From a checkpoint of a small mixture-of-experts model trained on Wikipedia.
Size: 16 layers, width 512, vocabulary 32768, 186M parameters.
Experts: 64 GELU neurons an expert, 8 picks a token, a sigmoid router.
Training: 999M tokens, 7784 steps.
Below are experts of layer 5 (counted from 0) of a mixture-of-experts language model. Rows are named router (the router's row for the expert), up (a neuron's input weights, with its number) and show model dimensions 256-511. Each number is 500 + 50 x the weight over its row's rms, rounded and kept within 0 to 999. Numbers have three digits each.
After each expert's rows: a language model's description of what the expert responds to. This comes from a sample of Wikipedia text that the model never trained on.

# expert 26
router:561513487522585505515554442490412516524583515540503358502522424520508594533508399452479544415502566460448440532511477423467518451474537463463498503428468440458437430574517484483528416442504497449524548486470486516482490505502413624519531530566513457441526488404508452417472489519568479539441570475472528490522548481562523491489506442513466524415530486527460613508471530525535491506504567511517474516462458568519545623455589452483465535577552498483459470467512526471576492485574520555588493477488519523549526414514478444468527494504487380483454453547510509484595544490547501518536513541464397533503524582494485511423482466495500548546544509471502515474490494463577449503436560511540531423487444452402424578501519468505449419443509439497526599389441583434523472539450447
up0:495473519453463565599610540491442486532478474588506511543454415526472528472481583571518433536422475553501402468461504476493475519463458567549539528403478501470615404553459491551510449525434492432484419592541472517473539499362456443543448538506477513432519500413465539422503464558540431478564525483538379413425469561561441505529505538541517541509526527488526430434469631544633444444494423541584508528454482525459498523519440552422493504580397489514469427480502445518438520445497505510517433522492536426388540548391478415477534529474477487514495534523442491497553533473557497485519479478556432434419543539594529427446470402591478564496495460487467459424524528554483540480400479498431504443556460478501542501468616462500544526471529450399559434590542550537471465514467518
up1:501489521553453495490460512526463557483449484476548528467532509500476496432409512526516503546476479541525477440553379467524454497524580487414531501461567408382542480547542425469418518529457444495472572462408588547499503532489495615589503514542489494494448436496507573522672544386492625506491484408426502507465455480584451442474572470560386462410579507487541527477528576538560537467459492557452505517524434571531508485529640468462473507499573466510519592490532536502381475539414497376423597551545511497509444470556449448527508527590533487436598526558465562489543452536554565442555474561646484532502472456475441375531467431529501491503513488553549457443515524572533554467466527494413526508443490545532394433555553519498440467495491464419502524395492556496514513510422532
What it handles: Clause-opening pronouns, conjunctions

# expert 54
router:487478458540486499536484449414497427536522474463496487548423448479439542545518511536587488533529514495484491487423562560511446452533532498559446482534415518515520560550583480496584520440502467479492492552499491455441462503470498487485557482517459448607461530470562476517500531462484464546459561480536412561468461550520470586477506484535528499491429471506546428508487491461477439421459475425491534523555436491436528531391529455530489374538546491514484416472482523439551527572631547512427558526451516540439554442536511487497546515566494520470480574570532399427472528531533569495501481490457513432522483444530480519480505427483501441519494485536520542485545537451599557590514513505458481537485558412492510540478438486473557470396474500582514470484465460531546545504457418
up0:568432470479613548500486586487533475484489451479520433461509529397483532560439526450473595583465528451494509501463600408541543482523409468552487581488381450506462485526506486575442433581507482493569496417460462467426515527499510519461537528492536393543485403549512490549435536507588552607542534565541517431499477498621543576536517576540494562494433477503544553429529527455530443518480503402394469492513357522532507447542501466417507502491478504457427411598525471506493483518518575446472439499569510599455493535461531473535490574488481533455427408567492453439499530568500494534394450464511562591359542587558537510469566480564454378417534480487429544594505557467521495555469401470479439470524481450436565524438514475576560543485523496553597484462480518484514390584483503
up1:542523467508524475494523526488596474442474476616523425536488513485566526608478468496435462482486536600478477409471471544416532577468406502463529488528432417446537435471558506512587497570527596464505415443498534528450453496433420456423576493495459562527529432493457491497481540544528546539459388452516537551472535473411436509483465534465526408484534557449507463560518451559454500544455525524473453537513539498528544519532450547432602451482590471541586462479511527532466461539567437476588474498533520466675394559462492536529522479469434491470529497467440507450412596590557494529534590495466513527473497440419480456524503425563467560418511483514390406480416545506473424481565542503519528439406586456539502532517605515547519443558441526529484526534531487451514580454506551
What it handles: Headings and predicate verbs

# expert 29
router:481455476498556502469535592524484499512474480462496597457547485432518539553577490524415515514550526594535471493568439528511520483448505496472415505540593551480412458501469435448500514405476523420573481498478391543440458459451495509450461426448569518502588363447447572485477449477542582533538444460564571420613407428528480555492465512503469505518470501509453647477476456545540571528626636448502504479519480463458479481596518468420509586550486529513540478542467544502508542522500518569514498443481499489570490458514521488521509459513482468544532549485537552530567395521521430460520502376496459421411519515555436583417481487536509501436455538524523451532522502440580523601474462413491583463351548567423520486535409562455440513524556477434515441594499461484448430582551512
up0:410480550499541469506477469409496522455543529485487403403500461556491439557612593570539524505526403462443534505485487469523453521535449552474501481625449424530496551475415582441514449424525457598544448515462439507527471577530523571491398510442505589588474440472590549478460451485500512452463479512517551485380427547488587509510511450557462502490511455510514416488512524456549459561425521495466492533465448453499550426504563410459423486496532509559497562514561377535510478496551508490454364525498522415539596418430417486528520491518562519540472494511474475549456535416546501511436541531537429441564543495544437471535503528545549521614564594481489477447520591476557585457489520501456482457418482470620510507584476546462479555436448433486430519571404594442514434451470470
up1:468457478446479580473457588491513519462514576520515432520461456476531540549518521589453556522474502497446513454532531523617557570442564446434432407512493427478482526454416463431528497482500550472495505499443444553480435573390428490402502490469500542467529421501533529465462474575519436522649551449524575498475514439520496436506458454477534578566563491609376471540455503459456557539491556459439624450515481459372446578412487546405429416497522450434486498461465494581537510543547456539336527502514461515543397569497384477506468460455464529578539572534484520458548545541547584498466520542638434482500427562412467542453578435498506508456490554368542621511413514532517493457591434574488531459489565411534485490469524521533454420533427517571469517497503426486477405476445520
What it handles: Digits in numbers

# expert 1
router:534547489479586466520510509514500503468508605450443507509612448438510453552521558496544524502479478456551487390588670566535493507529486424511574485486517507509546448390479584436520480569497533522461522582463463554432504576557419487464522522479551495458518405506470567340556485549553496423456410519414526494499484499526545445540498502560480545588474502497466537477436452503533541525579541465537463473467488551492489414547552482521446520511498421491506506588535561565536555426458508464585496496486428500529413546468455536558454397475502479496477458440505445523514460518546518524472496577584435508506491476502444529455442456586527490537515430530501505480442494597559467479525498487498518560443507484446525545554577513542403478518421565517503429495535540461586517424516470
up0:537487572505563469570522591503444480432509582474445436443559543497447418575505561500546530471407511451417472538537601537521495454479501568423481558443486507607553476452478482466564400529523515482590542531539524493471597494460467501452461477474513486498561488491453443489552467576432451463540455455513569450509477487537381497433400537605482571482524406476455507516456464466447492433514468457474467416486527435518586391573618514494482487530499369517394491567592524494467561503439516469487570524589557461434470442405399503574504559535461493577517467416506490563492503451634514508494520539576542528535448552462487403511485452526542448515524527565487498492456513593452435471474442537470504504508555414507488601586508542457566505489501473545469486579570495406527482538540519
up1:491587456511435480400485501533623579495603429547439473609559436525561544495493617492536468487514453538563468549514494447485413506414479481512448455466395559465538520477462502509430527567529485521583446515506468464607570520501578527554541557567593534437620454566443504483453439441542526425490494601543537424576528486556489509385537502514511508561491493607565507493497446619496505506525459417466490427524543442567546403398339483471568444490590506515479537518460433447459518515424437531467529456399494491553483594542507476559463442511594524459571511451475555505539500530485462469488497572502540524520472494444532447463456554613472540493530487551486525460500504482523458444493552529530501463488523437548395538490492446443478480518533570381563537526479589431531494444383413
What it handles: Mid-word name fragments

# expert 25
router:396467578495542470472477558498535567440494478369540455518489559517507535534493565497458471533441439488584496571498588613520528466542524489513508480493544564434530452589560447460491520521421512469523454567481507475489474475527502507530427488509536524486534541483505599465535506555428601475483427504480542434477487553457510480512476544432448547531511436505489550435499414532503473524437543480530447408490440401520404457507519534501444487520496570540490575483529591609478527481428566479493565592537487546443401483564466555493440484500523484555480489511507424487467447480476461545527491473538506494501533442569507461430433492539484522423531538481543524471384521495544576467488453403542427470504400516478460494451477493492445522620490484551563491568530507484452456456533532
up0:553508572510434447475471662450477469481558420422535526399433388465555429511555528565489561520643430533500488529430455491462491567458487481454588488468581490420443462511571504483498518416403472486515575528511442630564431492556488472539430546426470450508483561477508434458472511463476493523495441507542508412488535479537505548550518409465530432530378546577447491513556468506476473501446507534533516519440561417506595502474511441588455410465569536492451528572533505512430501400570586551502477600518491568519559622507466489427438486539480442466502467528581512627560526522507467455526503466605535571439493479451449523480506441426559509449471396487468482580498526525556420563554470469436521471423503506473425466475474495518525446549521407553523566536471544425553420549489542
up1:519610547484488526476567491571462473496461518568461588537485439511478438474425483518402501559491534571466498500503571398554455473471446599511539573520493510535414471500424424565494496465476487446427503455502549495503509476491582488513553372472517484559493520475500476482498550469536527474510508562527484543484451491500455469429580633575395554568575501474575512541453468565499476441457459411478442533492489547464535454510559487432508531498422547511499432514517458463513544567450423582519451470540448500550488464457456447586589430363524568445490539429406566506443515386444568495481535498469570436529449543515453391571619472491488420554479539563484433445589556500420515498467458438517544458574493474555626525511435525395531479451556484466560494507486541500490531491515463
What it handles: Gold and odd pieces

# expert 63
router:480440544531449445496430442436450483486491486458491368563512539491454507570517568485543463489542454446494520448437562510549589526514453402511571462481501501504589493494526557467447594467502440516500509585564452410493397462503545447428511509532441546521452517523561551478503557465423517473386439496420476491424501510555583511474488449522521490412466541516490527452549491462550450520486536524498512481523419504501474485569510451500417434517525539523549561519515506470457527490558548394479536565453506414523465505578528517501443552530559529432447408537590436515486525479530504513390468431488404543517515439503484512403514493552476457545535500533390584511476502492527556466488458463434465575503522457642499506425525375477537532445432489595544453485531531463485560459460437
up0:465426636457537548507554458473566478576588609546546451450546441501639480427490501536602598517581579482519453460515446489478503480472479502527459457481526516560443462450526570523494500462452487584466411472538452615591507477593381572518383443520366569429524479554504462405612465491472488589611466480544480572499617476490516463489526465455539467509482434543525548465484512490488502535452535390498487445470497378490519615430511608464450524428567430445575481501537451461504419508535460472487446468488497560458500534541447525526574431370501505507508498488590553489580467415544481521594485528527466459463516532385492510446504519438532461447501489457514518465463519578531461508510455548435467577429435527480448563478558522509447511488499467535439517513534465550570568523392517
up1:411512408443504470624516598481517508605542504543576485546463425390515567444462549669496537532457469540499515450531533483559493554561555443560413468537543549469487433467495545454545473430476591465505497437485538580605514472508495472412554502517432502488427467549462427456546415495552551511532535528424506563509538509524518382497466444427537398500465455481343518563530524549433549574476509439448540508374408508510428449530405484445547446539524479474534544547499476542599527404497514491471533539497498513491472481543468548546564503555505482457528561534487509551489558484458553457517521412474511479464507457488451532517505518486512477497609441452435438476590475570551531475547580487502432509496488487496551432501494490472585458481512550540377455470548589498550480562528562
What it handles: Line breaks in infoboxes

# expert 16
router:554481505553502472498449479444507490535493455502497418480529654521527449520516441454531481517482518520457589592503497433494535423553503539475448507515554539495422535485625529503412480474602465634577429496518528467534497488520569478472525570495414471481480567497529536567546474525463525594456560450407434567543476460419584564529417534507475433472498589477506464500506494491443475474473476458442490329545503463548524457384474453498541495485474517598473511463434471520463543472530448533475570403492454415459474437535565459470527551565467519510479464506443408416462449551422502516368520480502555498529474461462535513442604539532478543499574549516488499575468538499403528487565573479379391498507532431568453475448543563555538558460435418403477488552495412427467597521528513
up0:458485533485463561489498522482530561480391520589503473514424597571523559471489557430499553392436515519523460475476456444419518390507421444550514449399437528438595456502494500473479472495523494530582439434527587470402432472518452555606493532500469547402508598459404498432409490542478354453546459522544579495530458553526470495621527477467433548541442391493515594466567465595525519458526442555523520552406528565571517478536505467537400525441502466488451585670465428386463530468496527417433467524464563542462589544473511477437468483539514531480505473443545570508482508429538443429456429488391558566539515391535519549532512448567484457490489498489516566507516579534481451485529517524456467563439559513542471559520488496503510456565433527427592451500522510494541536429556554
up1:503464533413432560399580526420477414525466558527468498530437464531505613469468458475418500424607550565466483454445447541548452432512534429438559407456493506507482526395520504500490530490558519527529542509529429542524499443513523502627495518485561456394604479500537531482543490529556472550537443554574439443491546585518535508596487516534564501416456416509481588520503524523565541500586540528480502502488529431560586492483555454484538480454505470481516441562464524554424516486491559451542525505492467524528546630484440558464437460564413481470473421495520593655530544448559497478453552441586455465482416539435472538537474522462616569521550467571499501474570483421459538456493543460543496518455468636477475491454517484501469553510500525483529451462518502448529517474540599
What it handles: Determiners and clause links

# expert 40
router:495426453478553487542542481447559534479475514551528495423498593480519476501553375455512598501521553517551523549528444417480436436530485572402484644494446512556398515464492490415528461523539480608521407423559568540552550508532459516514537493484484505471462541491472530549532393513554534487503546489500506517541461454457529530521437518487524486542497534491512456432518523537497532499558494555461522451522515501543584412476481532476559526559510428541485497473468425546504488489489410647416527456550507473466443486445564498494603484472526458585509458472395478391485456534486501559542515536415678437463463511485495457582536448405548503477535533591540494528506553480396468554519471467429486518548511517496529476434482564532545511521444523368463492570494502492503520521389522
up0:572403467489564429505438497404467477541554513486639483538478486522499497436558497489680486604496413455501464475523498534499508563529491408556421461538449484541518488548499520579508572505387597592501509565519513481430450540463586505509560504530430503512557477502559425476426480442469483581382538389505450472405506487512505469521477434534558420494547475420490466418545471490485437458542540460499475527443409564522454541495466525463466516509504512501509612458490430479466363450470500541456476494535541459456516497496416603569525447481531541500398504555520552477471535402488448457417530458499503506428545396400494493484472471615493493503513516510549521528436451563540634471435474433522593583442399511603549539576528531548500458455387486528474461555432496521474528484523394
up1:575434462471460539551397502366549462525531549501530547540495384539478472414543515547569529420591434432450519494548555502516536527486533466541491416490493475524635525508527519517553524444454485558480494458505490508529554585548569457544527482504465403507573542544488474522513505575426569474446450490560529414350468511468560511519529406358432516435492516485505468466611411488517500568475440474563482580582534561461578574454444440426568474538472495543478556497445481469444559561495485422515480428402538408565573565543516565494431557517544457507391483543578539528457594448425554431488525480535451509477517442537492538477411488585399432552491483428530553537468492571501562445522546558519508465490516550487455470530576517529383495436465506481475432418514523487541596506569498
What it handles: Mid-sentence commas

# expert 19
router:482439542527454460495437450445447471487493477460482367564506535497453495581518569499551467499533454452496519441446572510567605513529453416527588462488494518500595502490533558469454572477492445525515506583576457430476413453497534452412527512529452555527439530520574546486492568481435510467389440497431460499425506495565582497488477437518514493432475544507494508448543502458546450518496541522503506474522422509504473485566499454502415440525531551533559570535511493483463522499550541399464530585450507425522457510586531519495454542519559531425453416536598441514493547491537513501394481431508400556519528444509485523385519498567492466537543513515383582502476502510519562469471481451443476595504526451637491510431533396459529526434440498601568456500539527470492574447455452
up0:540484547525476660520466472513414535582489477507589404458482529545536405530511541463448511497435508513498433483493522551495533644552489563459473475453544441528451512468473461491551430629413494510498637489549550465520501597543474508568491388554481546547453466451522569491624544424553487473517569523435458609474530450583474486507527471537451429515505534500421477537481538492542433515532448497532476466479531452544476473469587542482489440523480502542588374503571439472505428420493447484566527544526581495550522552479463504414566486489466522537540507464542546433458520489489560422553445459535554489519526510422456544534529547487562472575516557462553497394528623479548453554444566457561443535460533489524528500551569445544536400461455550480474379446568566510516492462562466
up1:554506501511460517490502565524506483552507455471542457423517489456509421527476522600460547515446496477395521435432507520516579449487504548539423549477424517490500545497457436530562606465505504511452605513555571411444630487481499442585601395537438521488491536456485484504451529469340488513470512492452455508350447486550571489509476469493406457533542570528566522515536581477538428522468424494495543509499459473525414457482602613524470532402512540506459585508486439501500492487476468496563522499497573554513514537531508564525535521499376480570566456489561527442527447540502471453515488503498533448480496476493473440558545531524576449529462536433471451414534551461540473504506536485523420494477445493449482536539521496520512394463480545600515425538555404528477481539540396
What it handles: Line breaks, sentence ends

# expert 9
router:458517456466424423441466489402451577487562544395478458528481506529378496568511517420394488449581563537536541490525518563505541536466496440540519487537501480466433545530457569496486546388500529496522550559532532468533487515513537507549484438535482412559475482481579537453497410381410519415452388483463489498435528563555580523437517549463524541418474543480475498437545485429423511437517452540507486387577536452491522429476431522481572437438562574529543510529561448424616522500564563449445562547518520435500550541495484482519419587527506583467470504534570467596452472463443546473433477452549456495528514483542493510434480552455485455457544514506539535397454555485597520505452485560449578570538563518588571499495493433500519515526436414546540409517510535480434504470494462
up0:424553544495486480489482648486517496506471402431515534543536556455524524517539523576435587530511486443475437414483530598510586470473528534430490477524395492595552486557469507487539452543573471400464479633445503551437514442436529605393537499527453479550493540514555450531504495469540495478514569441496509496459483537559523488510545456484482513573603554494413496471485484517489482440549455488524459507486488481467581632585471388523459503450542496460520518426574463460596520528543491509464553475447482467513507555507536577438471588438556525439542566499533465542479507523427545564514568485550559505536408613522466479529497569558477477515436558561466464547457538467479521543566418467529576480500564403442519509455495416451474482573465514537398478466544492507502490508482505
up1:426521479552566488493539484451507439492483519465435477502524483570505449561471521546516534424451477465466495444455569543475478385415578564443475510470525506492412519479459425446521494433569455520493423446556500469581608549561482477492445468399492440511617502440465591498515522500506473512519347522481530489415426570436478472542472496418561506481522489560575553477536486527385541440436432483530349492557512484534529451584486518416506492488497463529560543542535552609444496520501608444525560526493581482424426461575570446559490553486554489514570476479500516464409550467565605558542543514427453447562493475460466511505487424539468520526462463503505529547572501474498434484645428563544511515512557538535544375609504492440510565460517563475466536446457492450441564430475646
What it handles: Prepositions after verbs

# expert 12
router:443492443559499471488510533515499375559440595541478504511513539563471440516427512520497479450466480410558435417476573501523534546467456565509566444513483438544608455482469502467513531447452471507511527590557485460488419543524447499414489473512520501560446468440513511470544557510521504451503501431443491497443529488523521520529477525569587489524474458497521550517490579313469491535484498504532546534516541584585523554563541451434473417516511502487522455507577455397449418577532500500515532516536536559478582484604595454520572489424452472499480477523538520467564537494526485485505575497476488587448541555512517463525520451484440497467533487473440548437480541429510521423446455507457580575551532495534559526463547358533581478491498514601518480487511601522437602510409547
up0:510477426464431466567549528461472567591501484471472479454492586503548528518546400511535595515482407491520437410488523385488562503520436469593501462449462426456446531497477513517494465483452534436534486562510478507517578475526444555534560531462472502440508497489613393422555474511559518418523525497468534454489577467443516550457495430610505572637489437418503439461598412580427573465537550572449550497511443459491451563514459508470536584484527461487533585497467520492498497515531524635436557473635512446622402520524492559461518480557519596438533499481487431517511526481404491498499443415500394474531546402488485545491440593522502472459509430452495410537517551492475487570532506466403636439509563540447457512421509434546518494473559462531445449452494559470526471494479528
up1:474545486502430555502525526572524496564489626450498584608391490497462462558499535401488603500541445444496471517555539478454448435415516499458413533558516407445413483528389466469463577473521520461512585491452492438499438521496545488510461393485421369515417462508502527514498525521425476543442515499582569528454396508546384532449524486517487517500581534545500378626502411546449489491472476431470503464542527465455574470474421503405561488547602422576567510512479416517466439522510569486456532443559454534563534396547586540477518426489491554442516547522547494447492458452430502514462542459485515463489525610469502445512532483541485475548467502462475520507519498467481437458466572540414570505515523527554570541544592496591455469430549455451539542527419427537424474451534583
What it handles: Proper-name components

# expert 10
router:424469502584512403530520421529489523470447455508544403627523549486499537520483431473488527460508443514482504455502610449432602538540496544520563471512614532499485399504498420543545584505406528501546453491490446465422493496544519534430530483456506521473456468526536534457509476442548528428460500476494422615406556454571496488378494521544473520530509448503396552436505564460515500614426534418543470449474450512495539527457428530458491487563532595530573475534507545530536539496418400441552495523571551508586514551526540541530467480409479505485515518465580452433491498499549529554492482523534453593542459518475575553513514484514475351536529522443352518492534470476474482566481464464492551555574577512392540503410570394447504454498504437550530527516467475551484445500481477
up0:470476490606507492510417466570452504550497465567476521590536487516472474506560499532482406487466468523464402454468549559556539440534512472563497581494505454441507517595469491510543533571549506444481389453508547561489532508560453460557506558488480506451503515421522450451455574546554509491596477530419604543406519568562526452510568496464499498491532565453540512460518456475354447452511454511421488565512500503508535505451525532495590566459481479411481549525572454477416446550574476532563481559528497513459513574482493514477475523457526562547497512449514511522477482524507567445559419518466515519481466549547496455601532471568444414513441422488524481412518561608435553437417547480415539465454491450565493575511475471409494500468482529428454523425499512379454557428447493
up1:511424445539489595474554485433509544481520530496532507458516571485456466530482544408451429389568370488621451365480543524577578555511535516515513534515417505474518447405488501499492541484472528525491376606422564567409439470513552495549448509508530519518443412420456570511585424468480586499529435410512440550400462472460592559571534520541574466412548560551542452496608491523537471454462508489466532522502488479492468485455550497518539467464541520501480470585521538448509482456435431476545463506548590528426527540445419439501395420549537555457506500428438481493453496456493461623492532487502412511531588517457536503442499573494462549511472526452454551483409529506466458423527472472519483582560534582536441520504515497479507548490530557490536495490541366519558474473616582
What it handles: Word-initial fragments

# expert 38
router:498479590494565398515479462482446409519456520475494385532483518462457511604461530448545401440504468448451553444449505557604618526476449420493489527452460531494547491474535530495441478448491493535513534529560447412460407471495578466518552480589384519482467585515550497476498524495491484532411491460479557587524537519575553468489515502515508458392428524530527558449628501470542414510494444502492520546501418487467414437496532487478448439525492554509503517555436476516440488459633477402482507547490469453486500544517531483487455527555527532423500492532555442500510486497569446501394410535417438489525505437501488486438556467520508453573503559503394518539530496484491534510450519455429380530470569445690408637496550404498562489506421452518562414520557518551498561464472472
up0:485507551457499508510415538451600481463537446429528501472420494501510461451449506544541554459539530459471443553585507443496456484478406459528495436471459434392511448514499453511476533444483485452495492548430441490569583488512477416559424481585587520471494518556344545498438468510543588448504491516542511436509434453423496548497515526464570527475436509506540511583547425507462578474512450476469544510549516437564472509435533426430509579489467466517489489610483520483451556470447568445485483372551455476495486492477467528377530499480577461496492462548555490415484471489493398457484502522446501573540596546524536494531559474438588479593438432611585549587584517511502497499480471559511495507451507429502458458471418535599532474445504487496471530438583545549450561523420490
up1:548473564420486454477465490479521512389512516534468512538521532440560443547517541463433473542461525485489503496525478529492483517511470423476436528457482508487421557431479480494529656541511477506523472492541581473503496470537446471462425539462543588422527444477566498505495434502442519512509504520480553437583557491409486505558545529435548445594434450450549472370523457479467529433614434570426508514548483429530534495497377485484526533509569475468536428509466403625539487534512535592522469499529483513576556509462531447463374447464585568543469565504490491526484535484505482538520442550537537486461438504457477460476487506456455507441481600536514475445567456589565492462469503506465489540502474493505561526583355488441391504532504424542562561475573529549603540503488435
What it handles: Sentence-linking function words

# expert 28
router:528481444481497435426519464479489546483494533438505540504387467452433531568512498582540423479468573573521442517563461524490503490538477487486490463490471450464507511518458498532464470434503467381536508502515471518457542449506488537529440501420503468465550542412448515580420489476467505597483537457560589434538454512480469496465497497480448491497482562477466634481523471527528501511532534534518608429548479561527455620462522529413504552516505546476510542522474554505525535432455523575567523521415518522501525500548493481463457431558440482606475596597516476543537449560496403495492539414497476484480462527544495575426510448544616510421457455376509512564477544451546433493445403441462505468392480443371603537503432532515590478495599523495500540511510446527466544449470480
up0:465515428447540535453533518488523538413423515462568495453503582512522502473511535592426499620462561429519484507551493474440591506546559523504486436429552549396435526499542463597512428568515482490585508471564531541469468453483460488430532518556453434454461455439600569534590450493428532483527489523445515548514438542529428539476452525480477552509569571566432558483516461506523587455481409506566553469524467456499477551421419543443445483562443494541530548523430404536528468496492555521567549482512517593468509520524519502350487488483557412491499580458487581454523507488457477455537482540609404477423578532426512569500495498435558495507478492480484519525554499491482527549557514505558535448506472417413532427440534420471526585409546470589541494440512428566500487461583403
up1:429425467534409550578483455419482543482538470458506444498521534557582503487656420444417471492469547450567555490506489555371489441482456472518585467511452491474537437471468513511427437441554597444545468472527514560444540421538492475506543508406474438503536438388493402439478470585555419456591443537479435436509430491463466511497540493497493458595460534424501429508473416549594558516438483495446536422537423481537488478471508532499481464473508580438477598535462475500423540520512434578510520423519512548482424455514419512503512472463502465394468499541438496528618529474451497530560482427480492510552553476462533450456567469517550507433492452492412476544479522612525487519557543470477485410521576436404566464572583575570504528539476491588510477435475517444553595575537529
What it handles: Numbers in tables

# expert 52
router:414569444602481589483480502453549520456411437448484525479362616482501486558485554506397556497443484538494542442429566515484474568453457484418528504466490495605567480553446521479488536454481494432421503523514496475457440503404577509471496573492511512558472502476348500531429493557495537373498490649454534485478480506527467513475472490453476512652472543516480479534460494588511523458544446533563522605539518484531484349574478470462442482477479514468489580514490506482484537476412589501560577524528502528531470513453496487534434526520497511462481481495579547511505556523534526420554352393503541561466546511557514469507438518554440494455466441524430448548540519412477479502469469509493499491503639468429485536535504415482509451575521516459525435567530495525518557536525522
up0:501520452502633490543565497482496488503496563550491512450573480558469458498514533551544429447490500548470487507530545455492532369463514532425471518459498570442492475459412500498498433546488506523573507431498492468498527529503514587434574558520488409488563520528504492465510518579540559552518501493534586497602471563483559524531439488471480498465522567493483526554473472512451530433488502466479393460517484529553488520492519469529453588455564513496516588435560501487527436455548522502559485445552583540432442522576418528537479435435441470473537500422560526541565464486563351469560487516456536463537521451485504487568502473573544405516479488465498501424519654554566469493539520431471484541572555523427476489525625520488495527574474482442399485480533447514521499507569504
up1:490492456501533532484452543616592477364506460529516543588487506434527551531497470399492478573371466490540569434470545567512500510515495482588499480537393465520479540514424473565491490523449473528580511602466503550426520553485464452573486457551502550477401497514502493534507589441482555557509542494504394398501483502484501585522457521376548567515470493458521503510486601508488542454465524458540505475525502504447463508476467526541552466496572568511550305529549466477458487597487454544533505494465471379553496567433524474524480486539468492413503490443486453447517572496633492449568582533506592508466512532540481483520522530547459435437526469532508483530484523585424500592516543564527470526516448487498512544469662434508452398519456504493475392544483582564468412536447451
What it handles: Line breaks

# expert 14
router:573471500437578499474517552529515548546438500530479584569523451402494545595463508588404538478501492594440412533601434434518564518400538487554441452560552463436377550562485478491525649536408403474523517440498463548468445480455472532459509536448494418573470436485429590552460463477486446520535528480558558468584461429450478481444462466514551523492401603461442532403503416451587537504554625422568609509499454565482520516500537463458512564631485518468500464505451651553506463453535500440511492362428497507523510580473531468505532516475468522505526521508547561502515516554582551443474525459476545423453518533577480577542485421540555567381447548483520517544563561469559472570485498380608629487367521474465405505497438578501496543518543504483561521532442470535552524423537461
up0:544490448572507485445454441543500489547382532532582550458526452447519493479549513473539511501527444500398472418453512470512495472567424535445514550470486547491510454486462423534440477470503442469526451494464580537444469447498504451518474507523578542476475451445513463499540571550527519561475412524568570407423516474422439402482562552540426547490511513579483490490520561491463645515464472486526530471503523517514500421522519532437488554504457483518490510594478567610459417467520490481548557509414538595484478538522506396465488401456554501571597439500478537408510507453536651481509569530469558535549471408471485501476559471530489515441482606404463543542541430519486487422486535508594416554450622508540524526466504485556483539487572476436505531464497509542473512518577484
up1:566519470561408445515585534444545462495400507577576432465479394484517487536455447566531483528487446514419531444520527498533465596435493468562438425487595501485461501505525434566520575503513456491518538540462599556445532445433542494465450471519392501459412462430490526478480445459385379483560514480539528548512472432413479506529472588453497493494494564564400456553515415554559555480503480518552554560418518480449541431565497557450526435508510460490495484549551548528520520408597459535434457430503403499488551542441518506466386553533550571561503547468500543497446512511546414521469436542553526498473586580503454542547503475459466502428435453548502493534523494433488464522504465487491504616397502531455500525505436503461472475460415550570463501567514508529519553456532501
What it handles: Numbers, ranges, modals

# expert 27
router:535517530517595588517423557504499485541503474481561527472449539487538483519544533424505498483477499537459521510410469539455499494589458500528549467456441453402518530531485555586512583509486495543436486517603532435464452582490478460480544558440440516493468456504574547415416486496464553531484550506379505577519556554538523525526561424452503484525395414450437433532523510433434437595485426485489596528442401510467512506635464536540470498475573530498594537492604522496636486515495485535500434465472480554513470549502517527519528497482498455486475298481469540491420503532475457534493432491495481505474487428501443434501487528467503537445496510427439484495528516509503538484395523502553497480469517550532490516475566492552427517581531463584495545519514584481566528627460492
up0:500460461448524455563480634501446451507461527525440551559609581449447457547498497490510484435466524424494626472456473557467593549459579529480420569560568479541454576495491494538469515570519555509493621494545425520470544489544524542522519479482566466559499472462511467604542575537519487561488482517527613445520525506487475595464391481485521468437595519539536553563477481574530521532536459608532423411516456425581499465516522469639458467488536519446593438467479589465600407571422564515510480476437422442443467525509480507446464439516497566562511447536499526522460453548450476492479486548472492529575461491522467521410550569395591516450489550545428543479546483375538517498475495453587421527491490587518521505522434505565451611513509557621568420553427509488401448483464551
up1:484426508499537502482560536560521521533464504549489464481459388470533550424543458454504528485446572492492443471503503507429548587513504498531512455440502519424495392515541513598488462450443424533432470550458489680521554471479470539459525507486433423471419518445467522439529512491620435507559541401515483518451525512623510456553578463537415459611538434488474581531421544467510468556459479474563402415401558526466520502547489525431436489511481496468487475481480491456559482449485548618434446544362536461494489556559503531512513463449443460469489502547548456488562486561409523457515505599621545549520511501481458502565496467546496523474501589513584583539536486414483410539505490478467502513449493412394441510482442603532527442494568456530522542502526594467469534595483461
What it handles: Place-name starters, foreign fragments